config = dict(
    n_layer=9,
    d_model=384,
    n_experts=12,
    experts_per_token=1,
    activation='squared_relu',
    moe_layers=[1, 2, 3, 4, 5, 6, 7, 8],
    balance_loss=0.00284,
    balance_bias=False,
    vocab_size=16384,
    norm_eps=1e-05,
    tie_embeddings='early',
    optimizer='ademamix',
    lr=0.000315,
    batch_tokens=32768,
    train_tokens=266600000,
)
Below are experts of layer 5 (counted from 0) of a mixture-of-experts language model. Rows are named router (the router's row for the expert), up (a neuron's input weights, with its number) and show model dimensions 288-383. Each number is 50 + 12 x the weight over its row's rms, rounded and kept within 0 to 99.
Before each expert's rows: "comes after" lists some tokens at least twice as common just before its tokens as in all text. This comes from a sample of Wikipedia text that the model never trained on. Tokens count by the router's weight.

# expert 4
comes after: " the", " a", " The", " his", "'s", "The"
router:37 48 36 48 56 49 46 61 52 37 57 72 69 41 63 64 47 51 49 58 64 52 49 63 53 52 73 41 50 57 47 28 44 49 64 40 39 46 48 40 53 45 56 45 34 38 67 70 43 41 60 48 58 42 52 58 39 52 52 45 62 55 55 40 50 59 45 55 38 36 64 42 51 55 54 39 40 73 63 49 61 60 51 55 35 68 58 58 49 46 38 36 63 57 47 47
up0:43 29 54 70 31 53 57 31 40 47 61 55 66 49 40 52 49 63 45 26 54 63 49 32 49 44 48 42 57 51 38 44 47 39 48 54 51 34 26 49 45 48 45 51 51 48 36 56 55 50 55 52 50 68 68 52 52 47 62 60 49 52 62 65 31 49 49 50 36 53 52 17 43 39 32 58 36 36 39 58 45 38 62 62 33 68 07 47 68 40 38 49 39 25 36 46
up1:44 50 52 57 54 49 46 35 49 54 61 25 43 54 67 49 58 69 49 53 66 23 59 39 43 64 44 40 58 49 64 57 61 49 34 41 51 55 54 37 54 50 45 43 31 52 52 52 45 43 39 54 42 59 68 58 49 38 29 55 35 60 43 53 63 70 65 21 57 57 39 37 33 57 71 49 34 41 52 48 54 34 28 40 65 54 52 62 65 64 40 48 64 65 38 31
up2:58 31 22 50 13 44 54 76 37 59 66 53 45 68 38 76 51 44 61 35 18 43 40 60 34 48 35 49 61 47 52 36 19 35 63 50 64 37 42 41 54 39 58 30 55 35 73 55 67 24 41 47 42 65 40 20 51 68 40 44 52 72 40 56 42 75 49 56 39 61 57 51 62 55 45 74 39 39 58 53 51 59 41 44 36 43 54 36 43 53 50 66 37 61 43 66
up3:34 28 34 41 48 35 46 56 58 39 37 57 64 52 46 52 44 62 49 43 46 45 50 47 72 64 55 50 61 43 70 61 47 49 58 28 61 50 47 34 55 63 38 34 42 63 48 55 52 38 33 48 63 41 38 38 18 45 63 68 56 74 57 56 51 46 53 41 53 55 54 36 58 71 60 49 37 52 33 52 53 53 59 49 79 69 68 59 43 55 52 43 54 58 65 31
up4:41 58 41 53 35 50 33 40 48 41 55 81 48 57 61 45 43 54 60 61 44 67 38 37 54 45 46 61 68 56 58 63 45 52 47 42 64 50 60 44 58 53 40 46 55 61 69 51 62 52 51 29 65 42 71 63 45 41 38 44 40 43 48 52 49 61 28 50 27 73 51 49 54 70 67 27 46 59 44 51 41 73 32 26 50 62 33 49 62 48 30 72 67 64 61 51

# expert 3
comes after: "\n", ",", " such", " which", " well", "\n "
router:37 54 37 32 47 50 53 53 34 49 51 61 66 56 53 69 44 68 48 75 48 49 43 60 58 45 55 52 52 54 49 61 39 62 49 48 41 27 55 50 48 22 62 46 52 53 70 78 56 53 56 51 68 66 70 44 43 36 66 42 56 58 58 24 59 45 32 53 46 49 65 71 62 55 75 41 51 58 51 48 60 47 40 51 48 57 29 52 59 31 43 40 44 58 37 53
up0:46 53 33 43 62 40 32 50 41 56 54 55 43 36 43 45 41 32 50 66 68 46 66 38 75 46 42 32 45 31 44 57 45 56 49 63 40 25 23 70 54 57 39 57 65 61 42 39 45 55 51 53 44 60 46 31 63 44 39 71 58 52 55 39 36 53 30 51 29 47 65 50 46 60 41 47 47 58 46 71 42 49 44 23 36 35 32 49 34 63 61 60 55 38 39 63
up1:08 50 51 66 56 42 35 74 45 51 50 54 54 66 41 43 61 36 52 56 42 65 75 57 68 39 54 52 51 40 47 47 72 44 42 49 40 40 65 37 17 47 59 47 52 64 61 50 24 37 55 21 36 48 55 37 49 44 40 47 56 47 50 41 62 48 41 34 45 56 59 55 31 45 43 36 38 66 63 52 42 54 40 53 54 52 33 41 36 63 39 57 53 32 50 65
up2:35 52 63 63 52 60 51 47 58 47 51 57 49 40 58 48 58 61 45 52 52 56 57 56 54 66 32 38 60 49 21 50 55 54 52 46 30 38 38 59 43 51 45 42 64 61 25 81 34 55 46 40 50 63 45 64 56 54 50 42 51 85 30 30 40 50 63 73 50 42 52 48 56 42 49 58 64 62 50 71 47 58 54 58 29 86 69 46 67 56 26 51 65 50 55 47
up3:56 30 50 82 66 52 63 48 50 58 45 51 47 64 62 49 79 31 47 59 66 26 33 17 54 75 53 58 44 82 44 42 26 46 59 52 37 56 62 51 69 40 62 20 53 40 37 75 51 51 46 32 67 78 82 62 32 75 74 47 36 49 45 50 71 58 52 28 58 64 48 48 46 49 66 36 47 54 68 43 43 40 70 51 62 62 54 71 54 35 44 45 44 40 46 54
up4:54 52 39 69 39 42 41 50 29 52 54 58 35 51 50 42 65 62 48 52 45 66 58 35 44 36 55 55 61 35 46 46 57 45 54 46 52 45 76 42 54 43 47 58 55 66 59 69 54 21 64 36 24 60 80 53 49 61 53 59 53 76 52 38 28 36 50 58 45 33 63 40 32 68 54 56 47 49 54 56 47 59 34 52 56 45 61 39 68 43 47 43 54 47 40 39

# expert 11
comes after: ".", " of", "\n", " in", " to", " for"
router:48 45 36 52 38 49 46 42 35 37 53 56 73 47 73 59 57 75 55 59 49 47 19 50 44 54 65 45 40 65 41 43 37 52 60 28 53 50 51 37 45 26 47 37 39 60 71 63 42 37 39 43 61 44 63 62 46 52 56 51 43 45 59 41 39 59 26 48 45 70 74 55 34 63 54 39 42 66 61 56 49 47 23 37 60 54 55 49 51 44 45 60 52 52 52 59
up0:55 57 48 32 47 66 36 62 40 63 48 45 50 51 40 51 65 58 47 45 46 47 58 67 35 62 55 51 49 41 51 60 44 66 49 83 37 37 49 48 40 44 57 32 34 31 58 65 36 47 43 64 49 64 46 47 65 72 63 68 74 56 63 47 68 38 54 50 58 27 63 39 41 80 56 34 36 50 40 43 50 38 58 14 45 47 69 79 56 55 52 63 83 60 43 43
up1:45 55 26 57 46 37 40 41 37 39 39 50 40 49 50 49 61 29 51 68 44 50 53 44 44 60 57 69 58 45 58 63 38 68 40 60 47 50 61 42 58 41 29 40 59 69 57 78 54 38 62 47 44 56 65 35 32 53 69 44 33 46 51 64 48 51 67 50 50 22 54 63 48 35 58 61 51 53 64 50 36 43 48 35 53 40 67 53 59 53 51 53 52 44 61 43
up2:40 55 48 60 34 68 63 61 24 40 74 55 31 46 81 48 58 66 30 29 46 44 40 48 48 55 50 44 44 60 59 66 46 41 48 53 70 46 43 68 51 36 51 54 52 27 53 63 36 29 49 40 67 58 50 62 34 62 41 50 76 32 35 49 27 72 56 38 40 56 57 64 29 47 28 50 49 37 37 45 42 56 50 52 61 49 67 33 44 46 30 44 41 49 39 54
up3:37 74 50 49 49 40 52 35 59 43 66 51 45 36 56 46 76 51 50 50 69 53 76 53 59 58 45 51 53 51 47 67 56 41 45 33 39 41 36 31 58 46 41 35 61 37 40 53 43 62 54 49 45 72 43 49 41 50 42 53 35 69 45 31 51 62 59 54 54 59 53 37 64 18 42 41 64 60 46 77 50 54 45 36 36 73 62 40 61 57 55 48 57 39 38 45
up4:58 33 38 33 67 31 28 60 34 61 64 61 61 66 40 38 30 46 49 38 52 70 74 68 58 53 62 63 69 32 63 58 22 52 46 31 54 45 52 59 55 63 61 41 32 61 50 57 51 43 43 52 44 54 37 32 50 55 66 46 40 59 60 62 41 59 41 42 45 55 61 46 52 33 44 60 60 27 48 46 58 42 54 34 37 60 53 53 36 42 44 55 65 54 57 38

# expert 6
comes after: " |", ";", " 0", ".", " that", " 1"
router:51 45 59 45 28 60 39 58 45 35 39 68 34 71 54 56 66 65 67 49 48 59 46 54 56 34 48 40 48 53 77 34 35 54 65 49 57 20 64 56 51 49 55 50 51 56 64 76 60 29 37 43 70 57 63 53 40 60 35 52 72 65 56 40 54 58 33 37 31 44 59 43 43 40 52 44 50 61 52 42 48 49 47 52 43 69 56 51 49 42 40 49 43 45 41 64
up0:37 55 44 53 45 57 65 32 50 38 68 54 53 67 53 55 61 38 42 32 39 47 44 63 43 58 55 43 55 55 36 30 67 60 55 54 52 44 31 29 64 35 49 32 58 45 34 45 42 52 37 57 49 26 56 47 35 61 59 53 30 45 53 33 40 50 33 40 40 72 35 48 58 59 43 52 79 29 54 52 60 49 34 41 51 61 66 31 52 53 37 45 43 45 44 51
up1:39 27 45 48 74 52 58 55 49 38 70 48 53 41 40 45 54 47 60 59 47 43 44 50 68 30 38 53 57 58 54 41 72 49 63 38 39 22 42 37 62 63 43 47 69 45 40 37 66 53 50 45 40 28 23 65 59 33 61 34 29 49 38 66 50 44 44 58 62 58 48 50 44 51 76 37 62 37 51 57 51 48 28 60 56 74 70 50 62 29 55 61 40 47 35 58
up2:65 49 25 61 47 45 46 45 43 46 44 65 70 50 74 46 34 66 46 42 59 46 52 54 45 68 39 47 33 68 57 55 36 59 40 55 56 43 42 52 39 51 47 59 59 59 63 54 51 41 53 51 57 38 57 35 72 56 66 34 35 61 42 42 42 60 47 55 43 43 37 52 63 61 18 46 56 48 54 41 72 35 31 55 70 40 41 30 68 59 50 37 71 56 72 66
up3:55 29 44 60 58 56 58 59 43 19 75 50 44 31 53 40 64 62 43 61 58 36 72 53 52 55 58 53 72 52 53 58 54 41 31 27 40 57 21 68 57 29 42 43 54 72 49 49 68 66 49 43 56 34 33 59 66 41 55 44 34 46 51 52 54 50 52 49 49 53 73 44 51 31 42 58 28 48 57 59 67 26 61 31 48 60 34 53 49 55 40 43 43 52 38 64
up4:34 37 42 57 49 52 25 49 39 50 59 46 47 31 48 46 57 47 57 63 62 60 31 28 53 59 40 59 67 52 57 58 29 93 50 56 68 45 57 41 55 34 36 47 42 27 57 80 62 48 49 41 48 68 57 33 57 37 53 31 38 40 69 34 55 70 43 87 38 57 44 51 40 34 43 41 45 33 64 53 33 38 50 32 62 49 53 52 51 49 27 40 68 30 45 44

# expert 9
comes after: " in", ",", " (", "–", "|", " United"
router:27 38 43 51 36 47 45 70 39 56 63 73 61 56 67 66 41 54 49 26 67 53 33 40 59 61 57 36 68 51 54 28 43 64 49 49 16 47 63 47 39 50 37 51 48 41 41 80 41 39 58 43 52 37 45 47 39 53 39 47 32 62 43 31 53 73 55 36 26 48 53 53 32 43 54 43 26 65 57 55 68 56 42 20 28 61 51 54 60 39 48 57 58 32 56 68
up0:50 55 62 39 54 55 39 36 40 41 47 80 79 52 62 51 55 44 64 45 42 70 27 48 49 41 49 44 54 47 50 54 27 57 65 57 47 58 44 45 52 49 43 48 44 54 59 73 43 51 63 59 54 49 57 51 47 42 26 54 60 44 57 33 23 37 35 55 60 54 44 44 43 59 43 61 68 57 55 45 31 65 38 61 63 52 64 49 42 50 30 50 31 29 32 51
up1:38 38 56 45 49 52 51 45 41 50 47 50 47 69 44 47 46 50 71 31 59 57 53 49 17 58 59 36 42 57 52 51 36 49 60 45 43 55 40 39 31 51 67 54 79 36 54 57 32 49 64 70 57 48 55 26 66 69 45 43 57 53 42 53 50 59 45 41 54 56 53 25 62 32 41 46 40 44 48 47 61 64 42 44 41 63 49 63 47 51 42 63 35 61 51 63
up2:64 49 50 61 17 49 62 79 60 46 55 59 51 61 61 42 56 56 56 42 55 49 37 80 38 55 54 44 49 36 29 33 48 57 41 39 63 30 22 49 41 37 55 58 45 56 61 43 64 50 54 62 40 53 41 19 57 66 48 46 63 60 38 47 36 49 29 62 26 45 73 40 52 42 40 57 62 63 78 62 73 45 45 47 38 57 66 73 63 58 52 47 52 52 64 47
up3:56 51 40 44 35 44 41 63 53 49 47 54 64 71 77 55 63 50 42 56 41 58 59 58 31 46 47 48 36 71 48 50 39 56 60 53 60 40 47 22 40 41 38 25 61 33 61 49 44 32 32 44 38 42 39 28 37 62 54 50 57 64 64 66 41 36 67 37 52 43 63 48 48 42 56 49 32 48 49 58 57 39 44 55 60 52 70 39 54 24 40 60 58 70 40 24
up4:58 53 53 56 75 45 45 45 41 63 29 45 70 41 60 44 38 38 39 59 63 51 24 43 54 40 37 33 61 46 46 29 50 33 44 53 48 43 59 45 66 48 32 36 50 43 47 72 45 46 43 41 55 51 71 64 30 47 57 36 54 44 52 61 47 42 54 56 51 47 55 49 47 40 72 46 50 38 64 51 48 24 46 41 51 54 70 56 49 47 52 55 48 51 63 45